config.toml
norm = "layernorm"
learning_rate = 0.00174
beta1 = 0.9
beta2 = 0.99
Below are experts of layer 8 (counted from 0) of a mixture-of-experts language model. Rows are named router (the router's row for the expert) and show model dimensions 64-95. Each number is 500 + 40 x the weight over its row's rms, rounded and kept within 0 to 999. Numbers have three digits each.
After each expert's rows: "comes after" lists some tokens at least twice as common just before its tokens as in all text; "comes before" lists some tokens at least twice as common just after its tokens as in all text. This comes from a sample of Wikipedia text that the model never trained on. Tokens count by the router's weight.

# expert 40
router:521504533506465453449487473490446488482494441453533457534504416510508434498484486442501464555458
comes after: " |", ",", ":", "9", "|", " was"
comes before: "1", "2", " by", "3", " as", " to"

# expert 11
router:537554488519468525521546493545541528430529446425491524434486445450584530555507487486516496501548
comes after: "1", " ", "2", "\n", "9", " ("
comes before: "9", "0", "8", "7", "-", "6"

# expert 57
router:510528497495530444546501496529476407500506435473469519492542434503528574500533481527451515517581
comes after: ".", "0", ")", "5", " in", "4"
comes before: "\n", ";", " The", "N", " —", "°"

# expert 37
router:496533485514537483489559495529539448489506506409523491511546500543546494448504498469542509464433
comes after: " ", " |", ",", " (", ";", "/"
comes before: ",", " |", ";", "0", "-", ")"

# expert 31
router:566485523563526539538546499513395511459469472477549476527512477446503422465453491522550504475560
comes after: "\n", "0", "-", "|", "3", " was"
comes before: " |", ")", ":", ";", "–", "ed"

# expert 16
router:569550575514494536447497508509535458509510484486480519462487490438529529438576522515508509545462
comes after: "2", "0", "9", "1", ":", "born"
comes before: "9", "0", "1", "\n", "2", "8"

# expert 53
router:526616518562532422454453463445486460462538484428476464509535460489555524513565483471592464519465
comes after: " ", " (", " is", ")", " —", " –"
comes before: " ", "–", " American", "/", " politician", " footballer"

# expert 56
router:513474479476502514495508484447452513448459448409500533476578517524653579492516552590484494445535
comes after: "9", "0", "1", " a", " is", "8"
comes before: "8", "9", "4", "5", "6", "7"

# expert 24
router:445570519487531459546423503433463489486533481446525497413482506507590487506521489546466434469560
comes after: "0", "–", "3", "5", "4", "9"
comes before: "0", "4", "5", "3", "6", "7"

# expert 52
router:534505474476490544448537504498432425503481540501502508487473455457551475535513475542489485579534
comes after: " the", "s", " his", " this", " its", " same"
comes before: ".", " of", ",", "\n", " The", " the"

# expert 51
router:447599500468500479509491544450539485442525496484450512568510513523479503441462507519573578539440
comes after: " to", "s", " for", " and", "ed", "ing"
comes before: " the", " a", " his", "ing", " their", " its"

# expert 17
router:503538492501550513514531510497451489443505507532533479507526522492606458437567492462525485491535
comes after: " ", "–", " The", " that", " this", " it"
comes before: "0", "9", " is", "er", " was", "ing"

# expert 26
router:446524546486527520499551460481468445459545555416490538542503503477557468468507470526473465456542
comes after: " |", "\n", "|", "8", "6", "7"
comes before: "|", " ", "2", "1", " \"", "---|---|---|---|"